python train.py --d_model=384 --d_shared_expert=0 --vocab_size=19804 --tie_embeddings="early" --seq_len=512
Below are experts of layer 7 (counted from 0) of a mixture-of-experts language model. Rows are named router (the router's row for the expert), up (a neuron's input weights, with its number) and show model dimensions 96-191. Each number is 500 + 25 x the weight over its row's rms, rounded and kept within 0 to 999. Numbers have three digits each.
Before each expert's rows: a language model's description of what the expert responds to; "gets" lists some tokens that make up at least twice as much of what it gets as of all text. This comes from a sample of Wikipedia text that the model never trained on. Tokens count by the router's weight.

# expert 41
What it handles: Pronouns and clause openers. Subject pronouns and linking words starting a clause, such as he, they, it was, after which, eventually, plus paragraph breaks before headings.
gets: "\n\n", " He", "\n", " he", ", he", " it"
router:497518491507493515518475457507493455463504492481552534531477493505486505503475514541452459504488530543514542498496481508519543470500507490528491471524503498516488506473524463487502473480516578561489488524484467515490483515470472483524535519487506491508530542517489515552505508536435534524
up0:480497500503500473506510501507503531498469509490499486466518534521519486519494471497490485496465491494490500499504492495499511474508509500437497495496506498499556499498550493465522492505488503509499502473508502484514497457525527511502548505504548500499428524504440500498499526512473495527
up1:573517482499500485481544531501501517530501511469482523511486546487482511490499474443459475515523537497398508569469498516498499494485503488560496467499472476500518496480509491457493494538494499497502496507519482519470510498549505520464490481497490555501498516499500503501504523515502475495
up2:459500495501511502498464500437504496514500579503503461459470520505508495524512485468503505498492503506468500500504503461419473483493500528504507476521503539502538499491475488512477488493513486517480502498501502519474526500459482552534601527492504525498533494487522516501531498503498474495
up3:501490536432517539509494494503467493506497535493430494483476500494465480515502508508465494485457506485527438488489495505448499482500540495505493508500467513501508462493497385477461473505484503518501490495500481489561511503504497513498506455488482491494511501532542494500555474499487494477
up4:500497518496497496514540515519536457499546490499500495505507495535525488504535504487497454517522539533506512495505449498489512478528589500490523502501538502502499501558495533508518500480508500490477491479499506489499500504466494500495529503480487479463526474500504488506499499486487502459
up5:495499514501436483437527530465496524504483484493500480510504503494499509519519499449504523502478483459521506499503516518493483512536496502492513489502508503500529499494492437498508520485500479497446492506505418498474503512502482533541499499527514519506499550500507526492483497594507490518
up6:449498513507452493487447516556441551493503509496501479503500543500509519505502507533507518508480494420545457531499490494539449529490496498545515496527563503498533497538493462496489500477505496501496457497509485512533504517455527487512540523489503510465557498513516488546449500519518489526
up7:545509498495510462500541485519480479484499513533503495506505542470446500494439518491504513500491518537507544472499556522505507510531429481531580513467511474459509480484499494452384500489516499485489503526500499495446487500499439497472503516523488446498486512501551507521516515455499439562
up8:486526497508484498538535517481499499500480500514484562503505485497479489501470502556521471555518519494458475522508459489499481480454501522513461484470487475499499489499471489536483445487521450499508481510493503511491506511494496503501510510444547480500500510504526501501509473490503545452
up9:512504500498532514497561463383511505433504479502519478509485473497496428502483466504504491500500509511511500529496497539489514497495442493475467492501556498499499500542482502492448491456497500525503505483538515503495509496493496488511508524494496486504478489510474500493540513500500523567
up10:476558497518540486503526519525501569504505509547500475500498552499478514491497548491481494517521507463544500498485493500468508500461481496497502468530501470499517509497495484474503497493497497548497476545521500512504496527530478481532500466520461455501408485550510539502512520476499519530
up11:504484500492493520496549508494524541463502498457508495460501494528499496540533476498490485532504540497508502515491508461503515506479499493524487501495478423499497500493512489500498491512470511482518505502452499495461502503504500502490461530497522516500505468483501485513498473526503505493
up12:491523533503571498498470480496500471507503507466497496486498508498500430506511517478471458500569502512469474500504498445512552502496509520500481499516511505496512495486502579507512499447496518522505475500491512487526509490495481496464488522511523497435437534501482495520499463498461499540
up13:490504517463470502501497491503497478433458577504496523538510458503496499492512465516548504454487502508499504433506517551496498483504495501489460491498493501506487503490507429491496509490478494529530498501518490502487457497496519492502530506500549496511474495500500516503410480517500475504
up14:516499497476497460449512473487536498567501506446490486511477528520496499499462506488501415498497504489500508514494496542451499494500522493537539500489459539500537492493521485495498477507492545523523489479500468499488503521509506516488491509507543500495507505475485487506500495521457504503
up15:505501481499485500457419489515497507474510465564513489504483499495511508499510451614492518462491493518505499489496496456499495457526485510508506471522503495502525499510505455509499514466503534499542483518528526518498497503473487482567489500536505517507510495500503514471472500513490575532
up16:503561500522577462500503492546498503539500433523517513500516486504474502513479508530499485524554501537501498500504496500516494494498502485500522471464520500499503490505479509502493508472500500495516526500558500505520501476473500504481510532501509511500455520494500494498490511487502513511
up17:452503500499502501534486475483516525444504506500516500506535514510494511500477417486504516572493537500521493522491498496518516557530495498462498500451488462501495482508522505504493465493500527501536481496464500479502503491492496501536504499506507453552524508488488454552538497495495496500
up18:484491514477503499495536509539495492500500498520473509520515515473520502472502500554488458439497501525497528500505509508497498504525497495452514500500494500502492502492498465491462499496533505501511489499501498498480491497496535458512499500467494528502523463499469499493446490488492475447
up19:507562532496500490497390496516502515496485491515495496490503508504504508460500513501502504499510500500500484503501423527444489497492491500510536501486475487499505495493455494498474501501505495483508501540508491427505476463531513497556500541501499516506506518490468456481509497494454485507
up20:467498425505519522496489494500502481542501507491528479501469491498528406505472479474503444495515492440480485510575508474523510496488518450472501484513510495481533498489519548490510456498469544492506501502524553556512502492460435502497507507494489484518491464466498509519463503463489424453
up21:507506520457483492391493510516497500501508504505529494501501459547465517486504516507496505498412509509498501513500498559524500476520481483488500567485501528501515502505510500453489504505480575502499475497536490506515499541410482504501515500451499500498508499480499501497500505518511627494
up22:507502510480491521596513525501504525496487555502493515499490505504504473502501492498501460508538490498500502431469486527508480519505497476483503523480489621501503527522507500494499499552563508500496501484503502496479535502521512422524494500497521491502498501502490501499530517473493513494
up23:514497471541513514469476552499500478439499562497490513502499507500450413467512521512505480500571503434515480537475499548495499502498472500462481488503470544500502503507493492482484500502486511504514496490528519525501496494512481510557501536507495500502499500501500487526498477483503454494
up24:508498503499475457527484491457503498530500511542500500507503503486539507493507483487499544504500511477496501508495515493504560500498530493505461572500511457500542511498518503480381467497519497515528489497490486508499474462493477514499480493496450490500528498498512516475467507471527503519
up25:505479499488492497519491474492499512488504477510493446478451551486455474467480502515466430501543501503497496445493492500499472489539493466511468494494500586475495525486508515511517500513506542522483497500496519535505457497501418487504506523503555479532516547501514483527474439500439495499
up26:497509502476492522554525502509538525500505494535508500501463502479511480500514449506494492511500513498485497448463517495475527459505515481501455516496461499495492492500511505517501499473499465476489498503505484502518482468495499479508503509547449467466483516515522517494502562506494495497
up27:478503498511504504517461516502478453499483524497505466527502492470477512501496490527389461511490504503471501476505464497510499493480502486551424500464491520486497529500494509511453499524477498509488504500501556500501490499498500476498516514541515493498413502502536498520507494503449507499
up28:496535507489522482506482502494494547478502499480521501509532503518501501498488485499494539501529519495450502490500488495491496477454525500513506558490454564505451500509509546498498502549510501483500494548459455523454500526511532488568467497527499520500500493498402500492550533494502511493
up29:494503499492520505500548499439496525443500498523520496508497549465486503517486501476469457520497502489522500497426500464493486487475525492498465469491476488495494495500500499514512503504475503492502482586495537460506499505519500454496521531526462492500481497514487488496503541534525502506
up30:502535505457448461492479490448524526497498484504515499500451501528493522505485520484493465474489496502494475493500490509520505498565515524499495502494501502484445473525456489500498512499543504502502498552434509499501487445499493484527532519515490530532497504468497525500498503502501507443
up31:502498529448447500497515514466517466516497497493498492536498477512498503526482501436500523481460515553435498507499480503501525457514532492618480503503472500502500480531476517521511481504505505465520505499489491507505477457500478500504493521499533492500496496501491522416484550545497499463
up32:561555502505505503496558524494441533447490520573520506497464563502499436499499512490499516481498503516543489515474477498454496456501505501484494515500502508500498505514527491529503498504505518497509504565458516454494478514423517510476500450483486504495490499501503497479478503511496521501
up33:501491487500493516453524507497497510516499521521462467523484532478501485482496499525493482415512534508500485516492512505530490467487481492495472488534490513500483508472491460506481499439501491549493501456483525519490472467503505495472424483494514520527502504496525468490509457525514539470
up34:500565486501497555524498473443491405473503480541505435508497508493503552527505525529539525488476501502560483521511483546536479496525488484496510531509502556506542500487511502433435483537502497504494499522499512546499478463493503505511503549467512460511443533456460481501488478481448490476
up35:494499503501508505501500564567531501565492489503468493486517506522468492486491512498482453511469497501499503518507535500498485463417496507490500463503504512500498515488481472474492494502499487500500478508507581506498494524506500479499507502499511484494482548475554486555499511506483492546
up36:500510502496542502493516496507514520536470486491499500486545522519471489449506500558411450501553490487525535489509499507508500493531461478501488535506437465498511553498531467493500492546495501543505482447496506498578497479516492506508550564490504500505506515496519463500496455477528475532
up37:493498503503502512499499538490464472483476502489480501497512508502500492513478498499523544498442499502526501523506500493486502498495489500535497504551484486498516544500447483520463494472529489489525484503500492485459498493518496485496489510497495518496458502530519510500489443508455511540
up38:496522501505511526545499504515483454484503504483496505523515507469489511501483503490491476505521515483493505513502500608514547484491482522515451490501478511488528503488498479508503462488516497505508501509488499500502516490615554464507503500551505479503491471490500532556492505495511536494
up39:500498501495515454419490488490462523497499503504502480505497516487406488496484510493463498463532516500523485501504493507514515536434494506475501494499526480500473498476506491476446500498467495515499472529496504498503493497499475473532501512450485479548523506549496481469501510502497500560
up40:461497539498473512552518514499507496490500512496494500511504515501513449518461470527466505500489551521493515522473496504531536509500499489495500500460490516500499501473511512452500538477507497500496504573491487493498505518493513452481501500500574490487486481435502499540508439492430492501
up41:503499505488428500527478498491499512503480497574444494479513503481541500504505462503456534561450502512498516461502453459512457487480501496507495558585490537500520498499508484426484501497492520499477500485477512530501527508499489506471516518494501505505574494489500511521562465523506495501
up42:491521513499499489498428502505488531494508501496535556500424507520567460506458498486548536477528524497498479495506503517534502405506501497508492512459540497503522489507501500489498501505531511503486488513501522502494508535498493513491505547497505496495532498524501506510494500494498500564
up43:517542504488483490483528491507498486484517533500506500500484528515455498521492522501507555499426504520511525530496513472502512487489497500512505491500533479510500509523545487498479488504544503521491472510497500500485505555496494507508493501492478494542526545503538497500528519518527571506
up44:474493490475509440479495492528525501491502495494504479500501503523502496501515547422541455529495506501517486505486506476469518523555517498496486499485505508505573501493496503459482514491503541500501469502398493507483498508496424431457515503495543500503501462522501491500472499549500480499

# expert 54
What it handles: Sentence boundaries and connectives. Sentence-ending periods and the openers or connectors after them, such as However, In addition, As a result, but, only.
gets: ".", " The", " In ", ", but", "\".", "s."
router:505533548461500515510475471510489479460508499476532500550512466522461527488480532549505505498525533526526524502448483520550509523504479480496470476490521526484503502490520484505507468488517549534507486511524494490495470529481471494540532505513505497489506490533509484471516496523478491522
up0:499513494496504508508511499568540508482500491508519506497497481499478479502530482501500502485464530468523536509490512487503502480487484499607511499541513501500535495500493492501478450501582500543503473424549478480507506514498461482502530481504489503504498490463488483500507497504466489510
up1:470511461502478527546509485472507461492535484500493489527479498437505578501507487516463499514513500513476493483475499498502497482511538498499510500536501489497516492501534524493505475506472506510497468535446476489519498492502485521526516500498507507500465486500497499577492491518486505483
up2:541471503410463468431503519486552501491498498500499485490535503502523536497518510501482579489502498469511508518500506533445500447546502489503472500494535500496524496503528514453492425471428497486502500500490499496500481509491523527542492508518505451508523563500540472505481542470544487476
up3:499507504500500495466481497496522507546540486523487504491498430481496511501503478502500496520503525504508493527496451499514463515498454478492501523498499500495484506527547504469513510500510543497502505489493491504505507521484500496467537500500495499464488468504534502422423455517511498468
up4:500511499490515458421422492451495429409512458453499506483513454473499506499500510493486480504460507501495516555499508498504469525468489481510511500494504499482554497491535510549491479499534517521509501536555497501484485490501491493501492504522485474502497501484457487494504476501567513498
up5:501577500479492478407486510499514450512517531539504473525394495491504510482491501501503453499493501498498498479502495504530481492505491489522495595457508515499519514496491498517494497499499532497507489500497483506492503559504509497525496504473499489499473493500547526525473496490497502494
up6:497523561419501509507496492520544508478508434494497500497507420498488598474478500513497460483500449523532520505501501511505497501482466501559490495498525504502461493542529460491445500528530501528511527488517495475486512530469511455543488553494501502499449440532501498472495456530499501521
up7:517517519519516500515477517497531506498493565468498491483515441504527504489526500460504500544502520462527528519497482489501485478501509473498534462523529501488476512504539516504555513490502512489548481442476531504552504523490512468500506499498508505499481455500493522454496514569545537511
up8:506501506527544534488544503490500495499549500476497495499546550485499451487491472497505504505506472499475501502501486505501509483511538498452526444476517485501523498500473504503512505504475503479514514511501508505500472423495504479493485445501507461486472492495504490475446472525508497455
up9:457499503482512505524490498506526505528503502496506498513529511561410517500505474538516498484504510513522540467503510534499492475501493503496498490501497560513486501509501519505500500519544494499503508464504493500498502483486446486523543499509487517499500540503501484499493501517457491505
up10:480545486493499479514461496512495500488491494498502500499502434545512495469509563486477379486518498482508494510472490514498500498505461527529509521511480479502494458516504507513495541547479494539503512538495475500503496499484491479502517436501511497494516470507461509445487507508494510553
up11:468510517495500499455494509500501497432499516494501510518560507506505498497495474489502501514491524493461515524511489515495506550493574498505498537472505517496500520500459498509509511503427500514500494492510480521500495470493477514491510443482481469499506500500370498495499506492518498504
up12:484561490494501493491468534508482543547541486546443489507499502482497516501549502481495499505487497496537502463504447487475489537530508508503471485516490541507571474442496496468418482432504511499519480555501503506498500499507478500501506502481482519500496528559513516503502482496497520497
up13:502498501499478489494481503522497494472523485512501513566482468481507494500515494498515511494524523556478492513500498502509469614501442502494496565499528494499493508521499522498494507496511475506508501466499515503473504467477472461506564511539500545483495502502497500534473487486496501500
up14:471500529498520511479508500514515452491488432496500491497459484503497547497502504504497570501480495505493518497515498533498507510510500500507503517496518489494464492493501509523491494538515530493515495533540500504524499545496505471569458512540453513500496499503493495410502498503517558498
up15:486516506500499492461407506499497420446511501430502463501522515487502557502483503498491454495460505506500500502518514548495501500479499499500521502496501508481515490466490513510470501490484517500497497494551499535512506458500472512543464464548503500500499475505505498506509498534473503502
up16:504509450478498499483492575490464439493487516504502500503493401517488470502497476520494499510530525488516510529469512510415496486462490514500490499495539514503571468500497480500498514452504498500516501464504507499482473543501480509518540497494506499500504501509478491472498492553532468501
up17:474510476505463494513506490482466484481535502501503513463511474512516508495505502505497524586548495506522487504494491502507496550497487500455456488495494508516548492547501497494468504498503511504467511459487503499502499494496500500532486489486500491506500497534467498489497565495501516584
up18:439506512505485486526574496481512571497499523503498478524496456500497508429391518539525499498548501499505505489500474499545539546490440503542461518470482490498488501530500487480486474424508490475495498528486534500460501505490469485494515512492462508505497500467493496501486493503453492514
up19:490547494524495507498499485450470500489505512499498474471481499493536576493525497470500495504478512536487496498441471420487477496483501496500509510492499479492529501495500504483530497485498502507499500512433500499513500536504479514500501532506493541512490500502483550486458504474500514500
up20:503534446473459501482501497442529502534485500503493502501502503505484466508475506485491487502500495461493491530490524500479495459503520504486497495483470495506509507531456557491507515501418494461448500499503490493500486560487464490553504506532488499491569503424494528575472500509531501517
up21:490500495493529479415480415515490488476519518444468473497499507507497519461455507460494492499499471506500531504470497510539527546448513504498464464505503498491490479473554504504480496500573499516508494543496502498512470458517470482470500507502501446499496421489506513505531558524496510540
up22:507511490473503444464482502557499470547501475513499502513496504508444548493504581505502506483500524441504501499479500584504575507554497502544500501503504501500493471495533501503491498527500492530506502497500539502498507504478413499507503494534541522499521498512557478469489496488470493477
up23:500489489487494498485453499469500504504496500498502476517501507461499500494477531479503500500497544489423499480499451511500501559525488487550475510451485501484502515503431482483479473487468500500502509490556511520499463458504508483495472506506513486544455500501538499503525459501506507492
up24:508544493451495470545481479504502501457495494441507464556478507513496563510503503509502494488492500467500520497512501516500508508515501490539482502500493485491499512497496543524451501498509514503499501502470472500498438491512480497524524496506475500494502511510520499493508517449467500526
up25:487502523446503506494487492497514525501501442543498494613505515500477528502500532507463532485496493504497508496495460492505501543504470500499490499533522466479501487463491501534472499565478497490504506501503506518482510519501486509498519502502491555497497521524515505446502492454455454511
up26:487469518490517500500528467496500481489511515424481497512507515473480532484500543499494533517532494498500489499488506488555503527500574500487520496549521454473486500507511496500550499562475516494497462512495474552490504480487508502505496490502504558523515506485523486510496499495488483497
up27:501506465489511502540507420498502446497500470505490464431458500577493495491457499489464500500430496491460484504501511482504502472501440508546521496491524499468484516483500537489457526496527502520480510496499483501505455530489456517512500488499575503531510502484510491509497493499498452510
up28:502517460474505500477514507537492500546492552499487507501480527508515497532494500541492538498457539481508475499477482519494505443533504500472547492451527569497530493468508472497454465519522482543571509490512479499495502474433468522528501481501457503516499477503490498506495483534507502501
up29:500501491421506511477485503500515516514506483612506502529541504496487558500455519523482524508503520523506509496500468457497440523511511498534526537491498466495507507513494424493487414521486523503518490502461458500529500487488499492482562504467482490479507478557522503514500478526473500493
up30:473501421501523507471465486501500483479478519439508511469498482499500593475494519511502484523466480469479516525492501485502496455510478500540555491504461489501514511475515478513486511521501527498522529488477467493491497499501501423472476500491488498492503514499471542470501533584520511516
up31:470474461534472561499582495547528492487499502517463500490490504502494434482526470498467454521470489502500506492498525493525469524529548479460450457539529523485495505513480499515523485501499523474524436526520540478499470496499482499553505499501512511491511514514500499488513537523509478500
up32:512500502497500501473508506501505507526499520505509502504498486480493500508502520521501512491482513530498484494507505501508493509549526500501521503509561503510495495546498453498491505532478499538500501502499505569490504513508521522497519502499403494496436518501499517511498509408496497501
up33:503491496502556500489542518461494504474494574532476497500601551493532553499543500525501503508500497499557553501476506499455487548496497498490492471496518471502520543550489503503517498501504500474495493509507506503487501500452501544497505499487501505468483509510512452504500513482501495489
up34:502542473489498486499506443474538508431525551495501527498498502512491522498489539508495474475501498499487488501477502506470483500491480531586497498490497458494501534499498497481502475432503493500481501486438504493499500553496496499504460529464481505498415422504501493492500482474491506486
up35:508488500503476566496503522587445521474498495532479531513504504486500498522489500502501502499490496487510534480498519491486468499480506502478502479479490560500506517441484528501534492462499504447495500500494503503496500495557483514495493500496500496516534491470478495494547497494491482504
up36:496500478488501486510442510497465525511515504539510445499493500490540516452537475500515521589479506503517463497504515485543499545513495500476552507474482517500496505519506477498396524532521499505496510498459500500501500466480504502527499496502497500507534501516527496508501499501503513500
up37:477501502494537493500504471519470472485498526479496499506497467527457519433541493498504511526533487466495483516480505494546521484540425491501513492511500490501501473507564514502507491567505512507503497503498503502500498498495499505559557501515466474490517484500538444464487545568516509495
up38:499500475500521508507501503520518460505500518477501493472555483503505497486507456561485502509494504498582507495500500529468499476500512496496496498484506491499499501525497509454516500488470496500497494482507519500531499504493509487501503516528499504501485526512514452460504494523491486494
up39:487513452530501476487427494480423506514497497500500507500481491506471490496511485500448516499500511505501507395500503513522476491500484504478484523497497497499495489565497478500501508511489502506388496550452503502554498583499501489499496497502432528498519500500500511509468504499467500581
up40:500503519504506506465545497520458538502503467503507439479523510499493492484496475494504445491507461493470506499501527503499472539501487490464550457488473516522553465533543501442463501508461476507496500541510527476461511436500515524519486453499501511476527499501513488483563502499500498502
up41:498481492501501506530535486485556499498499500490512494491500505473500545461480506505501476500520579506505500505494500515514468508560491508540501500516494497496500489501427475479498506503527499505499459499465495481494497469500513461511500500504497401502471501484555551504509500550499471483
up42:504503504501525510478499501437483546506520480519491486488510498471500485499536500493498502512472504473485545526490502501421503504500506500508502529482529469502592483503514500501498498450505548489500491500494575509515502571528499517546547537491509520508514553517503489483519502486519501468
up43:502502501483478522502518509577441495506493466500500510542497512485483541505466470494530506502493516569484535472513482496541459536522546491495484463500504551504498496454476496474484500499487504497491496496445484490463470471502498513468502509503569495528476479485525476475506499547506484373
up44:532474502498574510528505494560521425504490511508486484500498519498521493502489537446466499510490499494506496512500508496508446509463491501504516448521549506503505484474483494500533502493491453532471495537496472498495477501503509503499502487498507537495570485500506488531532520480487495570

# expert 40
What it handles: Sentence-final periods. Periods ending sentences in prose, often fused with the word ending, like ing., ers., season., before the next sentence starts.
gets: ".", "\n\n", "s.", " The", ", and", ", the"
router:487484497430507532502513498514537479474520518487541529516529497545460498484472521569513490518532525523496488510479471530525488519519476486501495505460504525500499501511524512503485477516493520490492519466463496519499472507518474484513520509503456501509529520505512489501470513520475483505
up0:499526509507441500550513506452464505518499574537533488499502535498500544504559553545509572503500514499557471500501500505480500479565498502500500459490499469500512501529506507483496510504427500478491499435467510500532509519518491507498500499499495499505501474496522499500430494507494513500
up1:486499497501502549586485514504556513489500510512500487459477501514471499490577505558500457525505495500492495506504506493512494490542501500479484501490510539496489499499485497463469501463505499500500504506452502540494501451491466523547508501501498511505565514507499500544501498491439503408
up2:495500476507533503514543493494501465495500523442499487522508553508464499498500526549500504586502501496481502487461500500447488495475501496499484483500476514497487498487537502504502497485507505500499499461433478479504491504536537533508505533544532513486496493472508469494506483509454499492
up3:478502480498509500498482507516501539520490512499505502502487497555460492447550559523492397496500503501474497507502495490495473500530564500508513493549506501502500495509477492479500499527500499498500502499503498531508438474505499497500501478493498496495500509490494494494472527504490533500
up4:480510510479529509492503496498519500513499479490454499468509501483486515522508492509506513432501496494484491522499511535478562530495518501494505540543494494509491500529505501522497448501507501504497502486530469493482517494507469522506495468513518465506464477492479499438495501492478535510
up5:477501506450476502515501484498510504492466539485522507485455501550484508496503517507494507542513524501592505530505499525503530501564514497466448534503500494500516459524543500511521523528506499500512500442494499494500487434477499516502515503502518558497445491515537490539476559456493502487
up6:501519520500503497501508479428462523500498492508499498501491535476503504515492496500500561478506503526526497502480500505469503481476490503508495478429507500504499501500558489487468497486499500507497500499462500474498501505498494494546478516500450499499549447497515508498502485493449498563
up7:467502503460413493579490500472512507491500533511492500472528501499503499484509522473495500498495500506491421498500481457500518504522497496533534475499489442481518499537480513492431496508447500494502484482459500483491504547501465503504500500500504500532477472537514500513469504529501514502
up8:499499502499542488531524492461504534462502519542486488517501496511502542510502479495497562545501526563492513500500501538534500540501496499497503499447506504474492505498475500576483497554455521500501499498483523517500482499500560476485496507499483516520509495477513485523487489448515475510
up9:496498442495500480504502498496484473477504467448498501495500505516512460455497502512501499492503500478499494506501503537453492488551508501496570444487498498500533500500495453480459551504491492493498502508508516492509500497470497513481498505499435473506501465495564484500499500501489500503
up10:503500519537443518495551502449457431541507554542504520503434498501496518498500502508480505508501515520515508469503475491504505504517488496524503499493501498501499506471503488515507479454492500477502495498452526498574504487586499525504505522502500501500483464499485503502498445469511540504
up11:499495490508496502516526521566502473518512501496503511500451497493498499502517486441501507487501509496451496500500499505490474493498495508586502506541498503500498510539480499520502487471538500533496500459499491495502504439501507542516555510503497456496499531442550499500544509515501474511
up12:495493500503532500524489502496539489512500517504517421505495561559502500479526536514512440492501500500499499472500518477463489480539497500485498483500498504500503500504476506519464512469512497518499502492500500518485506451429449635538501529499500514496555507492615499502496500509458500505
up13:480491499483520567495487499553509480502496498458480494505501569509444515518443468508498482507459499510494508487488502500538491527501545500501523506490497516500499500518517499458519501431510500508500518500504478541493500450522476487515497467510500505507504545507467527496558509498486501509
up14:495499555503478511500497559499546475506516481492500522523497502481505500500593513504503471519504498495521484529497503491499524506529500505498501502481502494506493499497504502468506500498475499497503500509410476511485495453516419536524566501500480501456465512502474517450497497497496495502
up15:462515491474473516464518503508500533488499505485497509477464498531501499496520517521497459492461497496525511502501525491483502507487559500499541504509493487498462499502541489499500479417532502499501499536499503520499460500516603481487506504500525497514476499504495500523486540525476518501
up16:498504532499502499499503536461509568500501570545500508496500556491489455500552511490504489501499520544506466464524500514531483488501493501551493499501500477504496500519505501507479530525501491500498501495472504508500496465500499516507503503489496497516508495515582552496435494514488484567
up17:501539547493497597435496501456482479500457523505529526562508436475496454486485504513503513500502501508508494515500504484510519576507488500498538505503481514500503506510489476496504430497509500476501500532506466499504545564548495498520500475495489509458516506467458473509504494500501497505
up18:473508493502500500500513497526498499516502517503501501537534501512503500526503522499501440500511501530500499497500499625501534482497531501468521555501503507499483505500493487493464489501502517501499501533431491517534449501490498460471524458499487494497475542501499499499480523497510500500
up19:513474506482477490495462505442517565484497562494496572503494488508506514525547501480510524492505500543497500496521498474541515499498478500503414544494522498500476531486505528567409550506541500508487511518491538529500497543522514498501493499502474501498538532518555565507444524498496497597
up20:504510456507474492502481499473410508435484541514504506517505488495501504473507484470500501508502484515474498508499509474489498507523483499500502500480483490500520523506504497501471521495618494501499511510445475501527464486515482478496494485500469464508511415501489500483484497531498519516
up21:503537514501513559504515490451481498461491514536481468483470549546499502471445495518486508504498500498496486486500484501506481514459452499543503476492514491492520501498496493481499471500462496496513497476530497488456478467488493500479499513551515499546480533548504513473497510498539497476
up22:487517436488462526460498503501470484523500500484484491512523503495496418491465474510500524507501500496502505504511500524510506530500486500497490503498466502500504499501539507553502507488549512457501490549516474500493495493499503473502492507502492524498491507449483517493529538480499495561
up23:504485493494522535534521495518491498477498518489493495502515536532507413492500511471499494496467519515570479483497506476484537533496500480495522501525550502499501500480490508427503488500530501486539493502515522522499510547503507502504496537514495569501529499502504512534500497502502574556
up24:497528499470436505531503488503491503470504491508501504495593503501498530496481490504544500509501501476546506553474499520506500513494479502474490579427478492478504501499515500492468496500547500501500500500505471449464498463500490490500487500501493490515446474500499499501506478503500500488
up25:503485520492504514478499499514497546487478444571496499485520498471439475496526509494519498501485471472500565505512504482497474521500503500514584492496493536507481503491513503511507503561504498500499501500454498528527482454499446531499501524498499525493593514482541504500535487523484513498
up26:502504474488503498453510483501527503505497468504496455551519503490497457540491503485499491499500500501472493499489504518423506507500594500504560500475499529501501501498504500500517489550501486516500500507507479488501497497541431507528462484509439529515553474469393490455494506495502568533
up27:518501501479525502477480491483512417514487499478500505504482493508499462502482492414484481504492498527438466500500523465527537535512495498463462481497513498500507504500508558492506501527499506513486490482504479516491492497541473501502504528500509495507649506504500504496481544505507492495
up28:491539473506479505500481469492478480505496495503499502501521456473482519444492519485531509459504494495502488503502496503494522505509460504501502483496501500501485500515498498404511494483484502504499545469559510507500554486479491496499505495504501499452515489521481497480479500476499530491
up29:458508504461519535501497517585487531507526489523506497501482495560470467492526504547499350493490502498488483502520511523499500500500504507500503501502504501504445491497491463503492496521496500521499502530448496503488409397499483473500502459477465506515452533518497508498493527515480498520
up30:500499544488495548504499502478501520472527499434499499496500527513488495495498467550499503500519511500526502445497547506481450501500517498503498466449502500504561500497507475480501493475496500489501505500507497522506497462511500519560505495502503500502513515498524500499560493500488500501
up31:500499549430505493500503524500532518492500499500540498597458536527434509488509554502502421497506505512496524445514540526502491476513596500478484477449506504503500499501484461509511501434532473500495503518512524495501472492512495501528491490488500500505527505460556498538441500498448499481
up32:497500498508513499505499501445493399458478529489487470513512528528503491498498499502453548501497496499508461519503516505437491501502491494433571510487496479513522499497500507500503499529496492492500502502505462501509504498506606510500499498500488496482616432488496488506534521500498522578
up33:463508473502495499511404498503499512492500501507500503508497509508521507461497493509493531503504510504607509528493476522516497492494519517460470480503499450502499498499473485411428506451482496501499502496489504507523500500499499501495505504499495498493486503499500494503478510475484500531
up34:491500503479478522497494461536493499509485494570511493506500491501432556457462536566504542505501492495478530499500502506488502452498468500549502480613497510498498499493513456506503476479487514499490501500500506499529506508500512499504506476507509526492409454512503500499484495502501568494
up35:478501505442495506505511490496493486486508431499499541463502501499500538538500469462484501500506491480498506523499500500500439484516503500492528454512497478500502505508490498458419466496513493492501503500473502499499474502466494477504500460501500529522436488524500492508502498501490522517
up36:498498505487489501500552502471499503509515480489499500497465502512503501564499477501491566507500515510495494438510488497409503499510573499518508409463499453500474501502505499534499496484508498479526496498477506501498501412499424536505515499504501506507501485429508493480499487475530494503
up37:509464496528470461505537519540518528498501477499498478502355536492454540493484563500500492488502524503389503513525508543502501483482533502538446478505526473499498500502496499539496504488562508506498500505458499494497481457513527501526514496502514473500499500485569497453429503522502500500
up38:514498434502501497492500499471497497498496504502499543500488522503499467492530560500477603491503501488550513515493497500505524493504490502430491504501499497501474499476509504517474494538494499510468505500505497497499509503528470500485493513505497497489500493523465497499498518481482499525
up39:502522501439479521492569491505499513477531499468489503498552536450466500482506464488509512545495503500504507499482495500478550514507489500497509515471499510500529468496509492484506494500500510485506500521496467516487489444510500576491480451496477478475483500486471534468486519520535484514
up40:503500551490601492457482499488507479496477500482523511466508477500527496514485493555510473541505509503441531502490520500546487510501487504459536505524509533502504500487525520495498513501500506502499501499496491497510492534497454491512492396487487505533469501496449482466509504501508497479
up41:468495519501493571541477528542520500492467500508502500457481483509502492540509476497500539498468495471531434534523483512497501540497503500527503454491498443498496497541498560497481500497478491460545500474457551500491498495523442562481491501503478522500510498495538507509503500486500501497
up42:471505483483447516506497501501475461487509536500496500506472501500507582372522508498478486498501499527515419507496522504499494485556498504468487507482498515505518498493500491518500462530501499516502500499503505500501502496491405500518508504496492498486496493520479500525474499520499500495
up43:503499500519509476521529502517495504499499456493500501466579497524521468529554460514516500507501498497556499506507501502502488502482486488509480465501498461499499491488526524509500507519521495477502501535503503514511492492504509502482498495516513490504509507443501495474488496543539489492
up44:501519444510487576501518461445449500399496542406475495519495507475493480491498449514515521522512491512528493503453528468502523551446458502486501500499501518501523509502556504489502494495500502468500503501511482500485501527558503420502493483509495470501501493549501492470488492503460507494